config.yaml
d_expert: 80
router_score: "softmax"
groups_per_token: 2
init_std_router: 0.0381
lr_router: 0.00036
num_key_value_heads: 2
vocab_size: 32768
rope_fraction: 1.0
qk_norm: true
optimizer: "adamw"
beta1: 0.9
warmup_steps: 259
schedule: "wsd"
decay_fraction: 0.75
Below are experts of layer 13 (counted from 0) of a mixture-of-experts language model. Rows are named router (the router's row for the expert), gate (a neuron's input weights, with its number), up (a neuron's input weights, with its number) and show model dimensions 192-255. Each number is 500 + 40 x the weight over its row's rms, rounded and kept within 0 to 999. Numbers have three digits each.
After each expert's rows: a language model's description of what the expert responds to; "gets" lists some tokens that make up at least twice as much of what it gets as of all text. This comes from a sample of Wikipedia text that the model never trained on. Tokens count by the router's weight.

# expert 59
router:525494503475518467472537475461538578518470469527511496518509508471585551536414502545473559493494479508545513553438521485376457468498453488436487548554499519440515407467528497476534519472536506
gate0:446542508439480463553485442496550505467528499482578405460477545496522580475501540531501502431519465539498504565483492526504466517469469449483536501469505494519437542537473481489501548493535532
up0:505482471455512502471500451415421567480468545471481509379477481494549535518463558487534519488554534504570522511534528487502514599479483497399471478437505465512481483447519472489562547440480509
gate1:497537495535465465479477547485514573492464509488487524476448510517575497506477497428479520462446506413511498495522439546532497581473519543524496499568431468514500522537435465515442540534482465
up1:490584460475529530425493447474486539411511506501509518467520530555545527446441473462507571502504461504494531428573539490520549583526460594453485567506483491552495516514499446612582506587401544
Description: The before events. The and other determiners after at, in or of, before events, seasons or nationalities, e.g. at the 2019 World Athletics, the same, British.
gets: " the", " at", "'s", " this", " a", " his"

# expert 19
router:523483492462506508490553500531536528497413496516524493485488513501555564544458501504574566509501438516490540520437516518406458443423456537459470496538467545480482485481530453476539542433563514
gate0:544526530491475544493512519534483486394467551512486544531541444472497549468485535502551463431511484497411431440452482476501517475548503457500457456471542494524476547517495497453454486435541572
up0:492522474511479441484533466474515447522504499538500392472443471542497471506495542447458514541553513450554520442555490545491516488483502532547511475570474464513556440481530531464492547560547430
gate1:514585522437527518496527503480449567463482463498433457503506520509510521484518537521544522480463554500487510532504546463532497547505563502487489461578445547477455421434541456505490465508496571
up1:491465511562528479520543525515488518561557561498494515520482522468549456522455483529566565398514488467501532497504503487476490452488487542549552488530549523482537506548458561453498522458557456
Description: Infobox and table labels. List dashes and field labels in taxonomy, place and album infoboxes and table rows, such as - Species:, Genus, Recorded, Date, km^{.
gets: "-", "|", " |", "^{", "Species", ":"

# expert 62
router:547527480467480444500511456471529545472489502533554460474506500501504567545464516558576536528504469447482498536454498494437504470438503481431488476560453499472551464471500437533486505453596484
gate0:523503548529489475488474541556447507492528470442455554453437433553462511485460521490467505506513459530547498500560536432488505441549568389480473536549500505469496554433506498482411434538458521
up0:458368474524469517478488497487468572468512491527407502521544424501482474433473553451503535534498545574522458458514471461434518509559456358509377532524481443492444455479421542477502491506538542
gate1:519477583540558519422534456467534500616453537524523467572509498474532484493554504486498555439434528495548486516500511579478509487517463575458495437530515496459460493503530497422496529524562543
up1:433574512472457483585449572538448534427520465512445568491494456495497532511459502444455491521526453451510496483520434514486538538484481430460489533449469446532492505498458488513453379526553435
Description: Quoted first person. Pronouns and words in quoted speech or lyrics, often just after an opening quote, such as I, we, you, our, really.
gets: " \"", ".", " I", "'s", "I", " he"

# expert 22
router:490535516538493524487526496475545515498483425485524518488458476496480495494464526487508518499452502431486528542535465533473487508523516477458497513536497514488519499394514468487440513446470455
gate0:530538531483475522562511387439587494502462504508489463509482522490551477461512509485475516470565466495492479500446526545474465531509451591437491495486454510531524461415483516524545528467479467
up0:532423534468481477593428400515546473516487448517464425476455453474540491473528522459533523538524476531515428532465554481492471464477505517499516442503482528534441526431480507455491529507525463
gate1:572461439496486507510476461546498536476557473537490556485475497465535502514486486517552470563499462565494452484528500475480497489496421487537473545510457539518468470510482517474515516486468588
up1:440473494503502542507458529588451578527543480581396508550434486487548517590472501459487459492503507477441416485484456464508467442470501497547468569501448510482557506530504481433501502438511480
Description: Coordinate spaces, rare word pieces. The space after Coordinates: before degree figures, plus word-initial pieces of foreign or technical words such as oxid, Bes, Pu, idae.
gets: " of", " ", "′", "2", "1", " Z"

# expert 47
router:512479472517460462538472527500509525484437486533555535506494497526540559557482530537529521494462509488480526524423499431439459486419502456480511484548472517394486453471509440495512466455492476
gate0:531574508515494530506544466457473465493457501481489533487546504530544473486476597493475509513488511494452520484475462417532479509533531415491461530490550520497494494528558432469518503434558480
up0:590484496454438544518522420496512505520471510523478447521526494499539507520457519516514494469506505496509482516467471542509503544515500456530517496512456465527475511545456543472475512516539465
gate1:459506577546446477480560566552464498479501546421521470523493519481512562469445535546513570566466519530565526490393486474423529471471527555438522457478493450519494491455551490481552540507513530
up1:463544493478500526485434483484473525511499481540459490516540529493526461469430453540472474473507486443500498503429490505487412559467465509493505491461497496477534459500500525534507519419474486
Description: Headings and numeric tables. Section heading markers, coordinate symbols, and digits or brackets inside climate and election tables, e.g. ==, °, ′N, (69.4).
gets: "==", "===", "0", " (", "°", " L"

# expert 30
router:525496512499487466473534506513519518496458470537506543519503535440538573511451562503490521483499447467494552552478484504435474457459491524437505551495529557422511469442514450453514554466537526
gate0:515495488371559551484547547526487508533559560445466530467479482525416549497412576401534556476590515507512418484517445471531486484513497387453544399508501439517559513518520550522502511496545457
up0:462550486501485495507474507543505453484531494590517505473578541483436507477476501495490428508481496450508495487480522491470466472553460506526514458496538533498420491519555575528515435494482549
gate1:558503429509445484473475507540507497567545481494461484573467525517476493486400530455486530398515471502416504506526486488487430566505474553584500535501483427513468545470537533575571473499509491
up1:488495493538430517548503504504550513523497474491480438517449508449455464464420554517492531500476557536555459533544529535462496516497470442524533570509514555504442465520494548466568510525500506
Description: Time prepositions, table pipes. Prepositions opening time phrases, such as In, On, During, by 1948, of the 13th century, plus pipes between table cells.
gets: " in", " |", " In", "In", " on", " by"

# expert 9
router:535540508460515477504527456440565589533464452566511533507531489533521534566486557565495570508476442470498504550435464522467452507422460481424469555533480545417572425435530435521501519394525487
gate0:585515543475511451480571500534510584539543454533536405507500542450438468474545564450506470481520519570552476486515476505545545475431516487554499503479436530459474507501549527482479522515459471
up0:512491455453544525520480485464495539467535519586527515569500481529486529510436468506495524429513505453454519538445446481482405508501594445496495501513517495439482467549486476501415516512506516
gate1:515458543440541475486460458513482571540535462492548432548510579451562518546466546514500539479494491416491474569509503511481533475445499537494489452502504465556491463489433530482456472522536560
up1:588434507555535507435580429451499531505534536577441487489511519493543504556520532518519542407598556480454494549556511502499537553440475573504462517421436479487438454528446506488472522529514532
Description: Years and ordinal numbers. Number pieces within years and ordinals, such as 19 or 20 starting a year, 90 before th, 2 before nd, and table percentages.
gets: "20", "19", " ", "18", "1", "0"

# expert 21
router:510526518479495468457521546555506543509453510574558456525481520506556509537451530545510540539505469487507532521494495476468423488454525522507489518506496544386541479441543470442542515461522540
gate0:458518582545468519511476569489484534475485380570523500469556453535521468444483506469537482499531516512555544445491502513478561523504549498524521542513534534543436516536515500502535472539489449
up0:484467444488569441485509586506489482431521383497521500524607520533444432452493430442504448473541446545502493484490490477510513586500545517520507510470502511519526553524509471504532532512528465
gate1:536517548470504540574521446481498489519485504560555443444510525469520466495485481486527580439540455479534477530525461468493515496553559455477458537514438540534447521461498455508560488488537513
up1:494500558547508490477546476513495485495533534484502434456481474466529496500464501450537535462552480461478471490550566463485534517499478461498430486454512557544490499543522559515448463505475574
Description: Geographic location descriptions. Verbs, prepositions and commas in sentences placing towns, stations and roads, such as is situated on, located, northwesterly, railway.
gets: " was", ",", " is", " and", " on", " of"

# expert 18
router:522481447450509509469570421484513577453480506548541482537494503497539561566475548574513555511523457481490540567477534501484421482470480521455558514531482568414574487415533491457515579533465499
gate0:535501516513517489562535471469451463524570488494551476470510470441469472475501521466470489508518450510453522537484512534500456514521511462514418538494549437525455517522379546496533484492463510
up0:531409513515489503478490447517535482476493541518446480500501505539475485462511490500531490524467542484539517575553512500518476495452450478417534409438495490512530542535518455454445578486485549
gate1:483531567538489479532486498463496497539517496473457497510522493466480503452456457523589472525459586491513570449504573444481481517453471477482532467505557464504523523510494504500424473483438485
up1:515529468452606466525482446612518468497612577495432504476459517556485425442478528530476492482555471443466513548535444446497477502536554496567469524515415434456539466504521591470522499513511510
Description: Descriptive adverbs and participles. Adverbs, adjectives and participles after is or was, e.g. such as, known as, often, well, more, used.
gets: " such", " known", " more", "c", " also", " used"

# expert 49
router:537525498506442415557496498528519528475446484537511549481529493513565539520485479560472515486484484477520507544481483482382445482508504490446508554528495549394527469425521438467556488486491516
gate0:518523505508490509483462507484504561549542589524565454510493470530503477445487506518558446470493460456576482502437519479463482506492483389468527481487439378474487446479513524483543524540458524
up0:512459471474549449503568407536477423469528449497497461442556497513496520547501510482408579512544581464461472503525453513521521552451523509529480497495580503434443558493491446515425481502517461
gate1:519454573489516446540563547543545488539505507570519504565518517493475541604544534481494499430507473515452490475458563518501517492497503426526501608456510537466438472450490566587553480556488489
up1:537460522577501498551467508486480497451402566390520456451497512558429458473487467528460503506509548518401530458441536469496557493533492523454506487531480473515477566530495534514538436503495501
Description: Statistics table cells. Pipes and numbers in sports standings and results tables, plus coordinate symbols such as °N, ′ and ″E.
gets: " |", ";", "\n", "′", "°", "0"

# expert 26
router:528522523513456490459544493520508480493481449536556488483428525469559559519462531520521568523477488423513526570474463460384471504478466520461529574523490583457543429469520493486474482482547509
gate0:539549519500525452525469469495544493490431438471470503423515416470547530497472586476545551516529552551576469529540545502486531537466497485465450404462496582525499522452559472414475585453527434
up0:503517542444498455488522433520478515512482520518559498444523458498610538550530508489426557450526563552542516560507543525483490573423474486456479439519577551524520451471547545469447497448515427
gate1:541516540537471479524508594479521570510524469530513524493508461551532517499493455478487479510534433483494531571478497482489488524459542439448421555559473470465501488441486438500450500546498589
up1:491532531485477491460503474554517526468505444480521552508513481485483562538527424454479502501456520520531492497514415503499537479495452601538526557492505534465461496484539438507420464499491439
Description: Location prepositions, separators. Prepositions and separators that introduce a place, such as in, near, across, west of, and table pipes before city names.
gets: " in", ",", " |", " of", " to", " at"

# expert 54
router:498549514454445474471515521519489585440443505536502493457486519553570575525445505599539530486454506468492539531474484497446448473467545486472541516540501530422519437421539522526519520466543493
gate0:515492544453531492454533530539401476524558502604521452502518535498417496478478506544479497557515511405510505510443485404429505575518481512480509447422571503525503508539570566473579475499536524
up0:485536534419531530432488529550431429519535445519494501501546481437408515526495491570455482523464519439546484467419588433436483492514455592496489469494593457495506569538548530443498484481557467
gate1:490518457512501463451504469495505544514491484553492482428424410487441530528473468515443497523537448475519491500520477510511460476514472499501496480566513447509568502498501515449413477502509491
up1:454470457523513493468493510469545505522494454561523505545469505402540462541561550538526470468508502527473539453572528558491531531490442518474474458460436478510542553552500530486500550499456500
Description: Movement and change verbs. Verbs of moving or changing after was, it or a club, e.g. went, moved, transferred, replaced, expanded, in sports-club history.
gets: " was", ".", "===", " it", "==", " to"

# expert 27
router:539547531470470490476509468492541540488533476550569492467517534477542534483478531567532529492503471486520528592430457508448484481398525527458515520542515495474509461465499485512538506463529515
gate0:546482438493523608483524446486455501467541526541452449468553482522474520498470483498521521428480525486487471517509565520517500541464426438523527492454377492478515502525435470528484549461520472
up0:469521460456474513468470525488456537448537586440441543440466548497479544488539522510482550550448442509475556538482525539522513579509500416544464482534430513570429488523465466471552461519500558
gate1:482504427503465528479507533507508489499496499551518517524514527517436459511474434411480464521478485453421529494437541557539517528522517583555527449487433478526544528578442457458477494528534502
up1:498477479502521489527461503483494536513497550478397527510437579499497483470440513521536444426500504436478442475517546486477563526521468476465467474427514509505509557501585503594491507538459490
Description: Plot-summary character actions. Verbs and particles after character names or he/she in soap and film plot summaries, such as arrives, runs into, tells, married.
gets: " to", " with", " of", " as", " by", " and"

# expert 8
router:476489473479542467477579504486542515511445502533529457537502477466553553555502561558546550448472437452448496570457509479420475457440462479439551503481543500392593491474561456461492575508504491
gate0:556525559517508437491471518561524556542452525533477449529459532467489561519488467490546523502485502530486433474491462502514480430549491443464418498557555484453526468488541483545555451461483464
up0:539458499512517504504496483558477571493474485562492439495464520469498515524448526552492447414456523586474457453590525512496447437561515448510489534556532534503550537528492504510504424470487532
gate1:517547466501475502580515514549521472472431528570527468522461433461491530550477544498395501476541474512504542464486470516527462452484468493530496467537428507492535498481446472434488479427501476
up1:473487461487480510600497491545562476474480515439576532518538472527547498423470456532555549417504602535551480518421494506510458505465444516561480468473532465458468536520572504493525463525478436
Description: Quantity words, date commas. Quantifier nouns and adverbs before of, such as part, number, nearly, least, plus commas inside dates in infobox lists.
gets: ",", " part", " number", " one", " st", " age"

# expert 61
router:537567494521471525489569519476517565480471476508592527495466497514531498519517525541558524513550469486489576563452492508410451470488495526457495530551463536382517452430526457489541549427559515
gate0:476544516462491530468425523576474510534511547487452514527509535483493468515486469446518527515508398540510542489527465459478580496506518453516469499480474507452512551541489482527527483570509571
up0:487491470479502501529565493500540505503468473560466481452522474468525524453501496501433452490513499514483502545425579575528492499459501592443481497466547520510509502498481461546434552405484485
gate1:524479469531456490450522504547478464515514492465482505540442554470489488551517606525474496567490519530489514498483531514509524550514517434518512537494536489461486426495557485472493476548473503
up1:549604504502495534450501441489554505498495552461527418481502474509478475526487466490451495517484519472479550523484540508485528559519415501523430532461563498521462485475502525549426529477466512
Description: Spaces before numbers. Space tokens and currency signs right before digits in coordinates, tables and results, such as N 15°3′, $, £, €.
gets: " ", "–", "10", "20", " $", "14"

# expert 50
router:512512522488500445454536495456518553464473494551545473493460555465573552552506531483558537510437498438524506577432503474438457471456503505449538538511465552425522452461522458485515524523584498
gate0:489523506486541544545459502529552567466444551526592516525483502502424451504496441482457511480545501449505513470462451492513517596482539526548514418507496547493557556530545519489548475515477491
up0:502492547572492446473511461466490398521578546571545462476432465446460549457517515491508510447456515488468554524475510455490564546417475588483508578546573544515531455455487438481410492508590558
gate1:531485488466520529489447452483530497513482468483547519420468467436456486541434432508460454462506520518519535467477425506532520517481439493473502467540522453504550528520458460475499597495610489
up1:536551487532431468475526559454485458495543547496453473535539504538494546469493488495546554473453516463473475506471553523485482470451580554518506516517480545503517407484501494503497492532445539
Description: Clause connectives and verbs. Conjunctions and verbs that link clauses in explanatory prose, such as when, because, if, However, but, utilized, observed.
gets: " of", " that", " for", ",", " to", " but"

# expert 10
router:538504542504492464527501521517500498489485475530550514494457506509562530537483539530508521480461491508463502561488555476415466493456474546497471554522475580493533441467514474457498526447528474
gate0:495471544497471482464461478475519497481485538526504490517457472472452475507470522543487451475482484490488520510495542546441481446494499476513460442538485552509459488523486467558575452523497529
up0:472473479490502533494445595477472501463458523428480523506535446485475471486436494543455528525499589459473454473470499524510494415499539402535524446402425490509518523483527495530460473540548488
gate1:480538568532500491516542494537490472614508508488471506482523465512458490567466545426502557505547491453515488461524515481508491482497487495534464577518558526518502455543545485434550450478496524
up1:460526539545480485459496473525540447595498527460468540496517477500427477553447459434476481531563477430561438449561489520508501496502481523534447533542546505548481481523553466488504453492530531
Description: Commas after place names. Commas, colons and semicolons right after place names, species names and institutions, as in infoboxes and lists (Ahmedabad, Region:, election).
gets: ",", " in", ":", "),", ")", " is"

# expert 0
router:475491502469517497475538515538503578524495531553536525537485568464549589538518489550539509472471478493537538564481471449448476449452475509455504502540529538488528491443559458452531504493520481
gate0:500524563562546455474474499513491512514595451414503521522531494479501508535532488544467572517436516505504466455492578521498506542536475447450561499508466479482490461501437546511505562515449511
up0:433510503511495379546572500524458498490535563502441549514540487462565484506518522502494469556568498494550429473485503489545581463513477543550528537484519491474484534490596544469498467426542581
gate1:500487478533527507503419547489408484507503506478557484607485534517572541461554555541539528481501530487502453493483524511506528517426450532506494469492518467491450477390489466478446503494515527
up1:523463513504570542553504450525513499488481449571476544455495469459470494529451455463494454461437514448509517470447515507431521469503452520502497476518453461463505501549498490509519533501469544
Description: Section and list starters. Section headings, list dashes, table pipes and colons opening lists or infobox fields, e.g. Notable, Genus, Plot, Awards.
gets: "-", " |", " |\n", "\n", ":\n", ":\n\n"

# expert 24
router:527545528455505479452578459475502514469505496477575514445499467524483471509510487569561487540509482482533558514455500516372447437505533481451451526499498493416535508466529450499491505455525472
gate0:458400443521518462512512459492509560444435471529544451594504553498545512511546490480464511505550438465483413457486505466487554425510516553515436468577485521516513470517494477454485519525525525
up0:473549485504506458518538531541466493551480509548513487501518498471453449521505490567494493543507509519535545530457543533510415566473538544504574546411506471501498493453525533471586563497478441
gate1:521521428598499503520577520446479545470543422488520512451456495468504530493443431519528439522483508534519446455532485435514512476487468486510448510537621518473559468479464482502489527510554556
up1:400487452496452535476546590548516508516467428509512514538430490469508489449591551472587454470530497552499516494516456496549551494523461489513426493535439529521466499526560509546523558505476540
Description: Chart names and numbers. Spaces, digits and chart words inside music chart and sports stat tables, such as Top 100, Best, Peak, ATP.
gets: " ", " Best", "|", "–", "erv", " Top"

# expert 52
router:530479497519504491479522568466541573427527448501562577507448485495498521564459514480573535489488489471527536546479485491455500475497495503468562551554448467405546463465492532468453531485547506
gate0:499546519484484533525469500481518496534519539516500556520487523490489472451508572573568520520523548536405521544477500502520412476533478516528440550402430455490477491493463493491548480532463528
up0:500417500455495519474541494507506451501468498476543454497438484523502565489472447486499501484478488516536495530482546532492541509433581530449553440597530515519541509491532513498498491465481515
gate1:537487482529523497506464540511555506487498469556498426573523594533519548579524546558434456434537560475547544542518570511499514528442522523508540547496505438472482545506600400536496462420525410
up1:531526488437510512546421590511562433536507501569515461560499461532543514521471557513452527516461561521531521471519518540540520510571472504549486575565505432486529548525535535468463453504516484
Description: Under and prefixes. The word under, as in under the age of 18, and prefixes like pre, post, inter, Super, Pro, often in motor racing text.
gets: " under", " ", " Under", " Pro", "ro", "S"

# expert 51
router:558511487464526444449536459500524567502469459518542492485538503490543544535430499552522563501504492500509489566462493451439472469476522518462486537575462509404519453453524455459494571450546464
gate0:487446560535528608561576551540489425489502516497480523502477474469534493493498531534456544498506474443461500501507591540550507498512484506545498572499505415573561469525546536522471487462580495
up0:490531525579501444432510482499514447511584543442496448546481552562463568483458480537483527413505516537481526539515418510474480529507479510482490436593510509498536542467407511423521510530501467
gate1:456544514534450502519502532493476475501501539501489535511502509470581452564604551554429473466488500544405520420498555550516503540490504462472494523492512538525455538498516538524514506456549529
up1:464454526500459512535404550504457473509438542499482538545474486492535493468357476580533474522530458469455481460441477479527523524534480509528490495466380452437487491470443451538543461541475504
Description: Articles and determiners. Determiners opening a noun phrase after a verb or preposition, mostly the, a, The, its, this, their, plus possessive 's.
gets: " the", " The", " a", "The", "'s", " his"

# expert 1
router:563510444498468461485512429469554589496453479538504461497501458495537595555415547500553514420491493535491478580423490482387468486471504515460540567504494567458559502461519484510521518430496493
gate0:478604469496456431587547530517503472489425539527493418545541450539517479518463512503590514521475495469509496511527515493493471481518519420533502566483522519462494494512501522494616492489531492
up0:559500524438480519508477478512502618505552531526458543438475552481515484481513469497483499484552417498534428527523546522537472476411452559500452483519469583465533445481521529510518592482465475
gate1:505521461487456540506572444481513502535499559514524475560432610556509550587484576494507493551499480533426504472533557513541452424420521535463444496486475535461515511476483560498462586545542454
up1:496469565519483453446447517487449484443448459543493509382553494486523386463475502548518505502474548491583453561483550500509538519509513504493498519553554450474502524489489381525566507447490522
Description: Infobox field starts. Dashes opening infobox lines and name tokens in political and biographical infoboxes, such as - Born:, - Location:, Spouse, and first names like John and William.
gets: "-", ".", "|", ":", "j", " John"

# expert 4
router:564517474517531438494506494499535534547480476592565486533489490471521561573503528506527586506499435468484505543466526527472449470435509509536533567541501497437511476411493451509499529474513474
gate0:486479543421518473526523496494377507534440468452525520537513578576536517563472511539537527443439467505496369479494413528514490512553526545492528444485420489509508493520487535470502531461557432
up0:485536476548442474469481523483597495475527515578494513455526479468525554460526528506522587558475466614547562564561523440432599523494474476532469557547614478516468519414562527570457511469471537
gate1:503545548502449592518532517534485442451415488501461419487495463536510529553508539601553499509398486493451511569536464478489507513458534528482530464496501471552509456458527499455450525462526541
up1:498525422531500562555543564535527485600513483533511535517524491573476547526556502486446510411464507514538444433485505501500435513524538450484518483509496479435508504475521498524396459517453517
Description: Biology description function words. Function words and word endings in biology, medicine and chemistry descriptions, such as with, in, is after species, genes, proteins, disease.
gets: " is", " and", " are", " have", " of", " be"

# expert 33
router:459488544463443472457491507497500491461507459537570474471442571492511478516447481529607519472522457520552556544489454500420428490492486541511536569547514542396535485420557489432524521517580503
gate0:544512590586518545510486505412508482486496467509509447442503525506448469481586552499490497486517544549525442488479455567489506543480461518522439423488463467538484449475543542498431496478438418
up0:477504527557435509513493488456541436468533497551591454522519500481507508543468527531543564514458494497536535524530461539488489490457461509490558549504524562551507507515466506496478488496448537
gate1:495446580580437491531512531469526479501469542505503503535536453536492490423476469577498444534490494474500509474504398459494475595487507530551462498434447528588504470507495526503536526443466519
up1:526509526513458542516471530506520534509520546591507489535546425463530495446530505516379464453470513515400576510510435485513444521457552461538427541519511499483478571518415473465459525512546542
Description: Main verbs after subjects. Main verbs right after a subject, especially "It is/was" or "The population was" in stub articles about places; also came, went, falls.
gets: " is", " was", " in", " came", " be", " located"

# expert 31
router:499457489465479452495537536566495565464450432554555484513509523558520512521452492506585501536501471466497506505484435456476490476477514475451462548524468490412473494415518469464566561477554538
gate0:492558484459516474477525409449505506557550527563559480471458488445458499476460479440476483464523480519514474527499503494511449507389476476492464434527494586508491423481475449534574474542547464
up0:471540462517467471566487536526535429566593511563503533519484532517473548459488504498466491556541457493497503504539458520543496433508565490603455527533517533534463531533446473521549511515564525
gate1:491507498516481520437499493545561516459481520512539501497416514513439501447561426517510444465478521509482515442514550524483471517519533456505434533488402480452464497477494485502580436518433451
up1:494495507402570486470510458480574485500488472557583442524526540451453560523482485501514468486504505522484518537530560554494485469483484522438562613534499522460541498477405539492443456500468582
Description: Geography and demographics terms. Compass words, area units and census or tornado table entries in place articles, such as north, south, /sq, °W, Demographics, Asian.
gets: "1", " a", "2", "0", "%", " south"

# expert 6
router:531520553441467454542530434532563561483428431535520507536445504492563566529480469488533546513487476495548539516447531492467422488446530516438532530477525541467494499458516500491531538464539508
gate0:516461422513568528436546514496422447516505481488550432526502476564459471536518517488499501455537512490531470533463553456522509503468450492445498495535476495485536485428458496541498462540503468
up0:445526514461423497481579491536507518508426478511508517477513499458523526483457451465522495573480469527515521540496515567492450545450621490544482512523458535487534446484596414468554497431590605
gate1:478484529539510516422430484453416445507504557490541468460492479532475499498432488519439503442512528454481487499573465426509467449457539501508500493512477552484553512527438455454458544510431462
up1:573465468556509472518517532488590535476464434531522575467493542499517538524537509432516540510545557544512476493466438485460513530607450491509504433497462457487393529495571537476517545537523520
Description: See also, modals. The word See in See also headings, title lines and paragraph breaks, plus modal verbs like may, can, would, will.
gets: "-", "\n\n", " =\n\n", " |\n\n", "See", " can"

# expert 40
router:570514490485500523525564488467526555473484496531551485501480523518542554485502572559515552510510493500548563578483537490516461511448461530468519568542462532464545441424502432460492448441587455
gate0:537614527447531559481488511511551503440563479506537532528482522583470541457490531550536457449466531537516510476503503553494525502425487486492500499446501520521510438482482490475534499502499477
up0:527456502471467547498487469522457497504533484539573488511533580577432547493503505560513493432540489523538486537483466405445508516537510515504452446528487505492474425431532475461501502482503483
gate1:452507492595450421512459533522491513516450460450538473530533499471489567525485456446494475506468481488565461500527428493505495469491530503445517587556473580492436500559597509487468517485522450
up1:573503489427473574518523487467549517431488542495530556508449493521499451490465491500537572441537496421457527507485525515504456520495471508502474445490474374487547503439512436558547525459473517
Description: Openers before citations. Opening parentheses, spaces and capital initials before years, titles or abbreviations in references and book citations: (2000), (ECRE), K-ultuur.
gets: " (", " ", " K", " G", " D", " M"

# expert 56
router:492504488489494475451489475487535568496520466500510537493456508480513538529437488507541489463529511468528514563529459454459495462513500514467566493583440530405541484500538525485509507446534485
gate0:541576546571451503466519511484563421550484464480498490531500496557511506522530557476488479547492494501501477502483545594440495535564561563480469537498478478498500463455597511493493467521476470
up0:474492494454484560509518416425467507493514453553524549491534495433493497514553502507532466545554447512521438411447415468451484446486420411517465514464549484409511520449531548519470504473508529
gate1:504479521499499485519510482494548534461470524514581452496571504503464494454423474574528530486508511524520476427506544494469525458470435502539447463532515511498441469541618504541523523481545491
up1:530489504624532471428451506485475470467472583450510398452499586460479502443495462536532495472519432548520507449523533421433523503458526520545485474515439520492545491510509509464529511599486513
Description: Initial word fragments. Capital letters or short opening fragments of names, often Slavic club names, such as Bl in Blagoevgrad, Kr, G, F in F.C.
gets: " G", " L", " B", "B", " F", " D"

# expert 20
router:501493477457458453457566525516510525481506500567564498520461508495498544500537497545555502488486492496493561522465509500414479474427535528482494521560467519363520486442521457515556537476500526
gate0:464434514463496479469432548502460395476488498532455441474523510539512549523499569474453523583460551537438416522563472477464411494488527476537516504444513469519495544491490504485555482522491538
up0:505496439498499559531508499459441512542488504458520518435549556545523561474474496529502529481466434527522481484447467550546480509502557450521430492410511537544527526500438407492496467507503548
gate1:477534452485429415533460457501487522526508504504623487535403533550534521532531488593498541483435537481507553508488467482486471457482500506503524542482521475488471603453502487466545557452508500
up1:497529523501454450546538513511543531529425564501557509538435519569466469493504521596541520539464546492495564516477507500533436450467470489540556480516509505515431587503547573478543513425502458
Description: Census and numeric prose. Commas, digits and connectives in demographic and statistical text, such as households, inhabitants, votes, °N, and with or while.
gets: ",", " with", " were", "0", "%", "2"

# expert 34
router:568534508499514459487571446466483493442497475552518527493516503489531514527444557561495511486486483492498522559491495511410431473467462478422474533566530516468565488442532481434541567482520547
gate0:473506561452492485448446521555439507463495552511492556581538483549443497544430515507535518544454546441473553475508524501548540492519553471559513497506449462501472496573497537489455457474499439
up0:516462496508443473596501480479540472517484510587496416521485391499526489502513525479516502530536578451565504508527458487470463391501497512484542535504503492530522533527494488578466557520513536
gate1:483444493497473408516504530558481539479393435484517444478454424479506496539503483478458558554517499508579469467527547430531429470525491510506466535524454484459490488524555536503482497491501455
up1:497519492466460530500466513517510524519432422547535534468381506484538606511479483517557587485486442499537498479496555528492475482471441497574529558540481452436487435474547461488505485493489541
Description: Articles before role nouns. Articles, possessives and ordinals in biographies just before role words like first, former, member: as a, the only, Sweden's.
gets: " a", " the", " as", "'s", " an", " was"

# expert 41
router:535498538450492518489510453484525594459474499520522515511508519501538527527513538550540536482466481503490540553464504507482437449451482509434484524557476490446494516449515511484517522467565493
gate0:463498549510515482488491517561513468517503467544456529508491515517535543462504448517479558464454475541551510527442519473502491474497517503522543538452495554490445506528499532436529533498481511
up0:473546490524494520512528451420475510515476518492502522469536467530466497487469495567610503537559493459492533554572511520489523542470552524567456464562498559505504442455540492583496472464524550
gate1:520536504512504572532587525455520510509435443531472469495479566412504486502452460474543465610450484547526457489528520520515463530576518480600492467551520434524416483531523491433468567534607518
up1:492461496476475454539471517506507431485591541497472533500438469572477456483470486444570485470529508471529505462524420536495553544522439447490458414488581506500496558523444524433500559515438436
Description: Clause and sentence openers. Commas and sentence-initial connectives or subjects in narrative prose, e.g. However, although, While, This, Also, but.
gets: ",", " It", " The", " which", " but", " This"

# expert 5
router:548499528510501459501460484470490547504498513513542541485492527554498502523554533561480542451493469487511550561441497491439437506453497535449457481500481516466546407435483475520477474455565490
gate0:462501532477484490537479500534507520453506499503441578505436482456546483477483548487484483531494520478549518561500550538470447539449527491390491528456531542447533514442501539421506498512461502
up0:576557457483429552559517504544487567480484524488476494577464491527465499450463443504481486467470553531456408510494491509529497553559468506535425506413412494447495490505486511499489494541439489
gate1:561495548451570575550522422419480498481525468565471445462581540475545586521492467477484421494527538492432544548531496488477549475501495464457465475498488471506544453545458541577560471528581488
up1:488541553470499528513598474428485539475544473527462468478593575468502523470507515472498465443487519544497474492500513561531501547486469521434437411481541514495552502539468452502518480521506561
Description: Punctuation after surnames. Commas, pipes, brackets, dashes and spaces right after surnames or scores in match reports, tables and lists, e.g. Coogans 45', Barkley (22).
gets: ",", ")", " (", " –", "',", "\""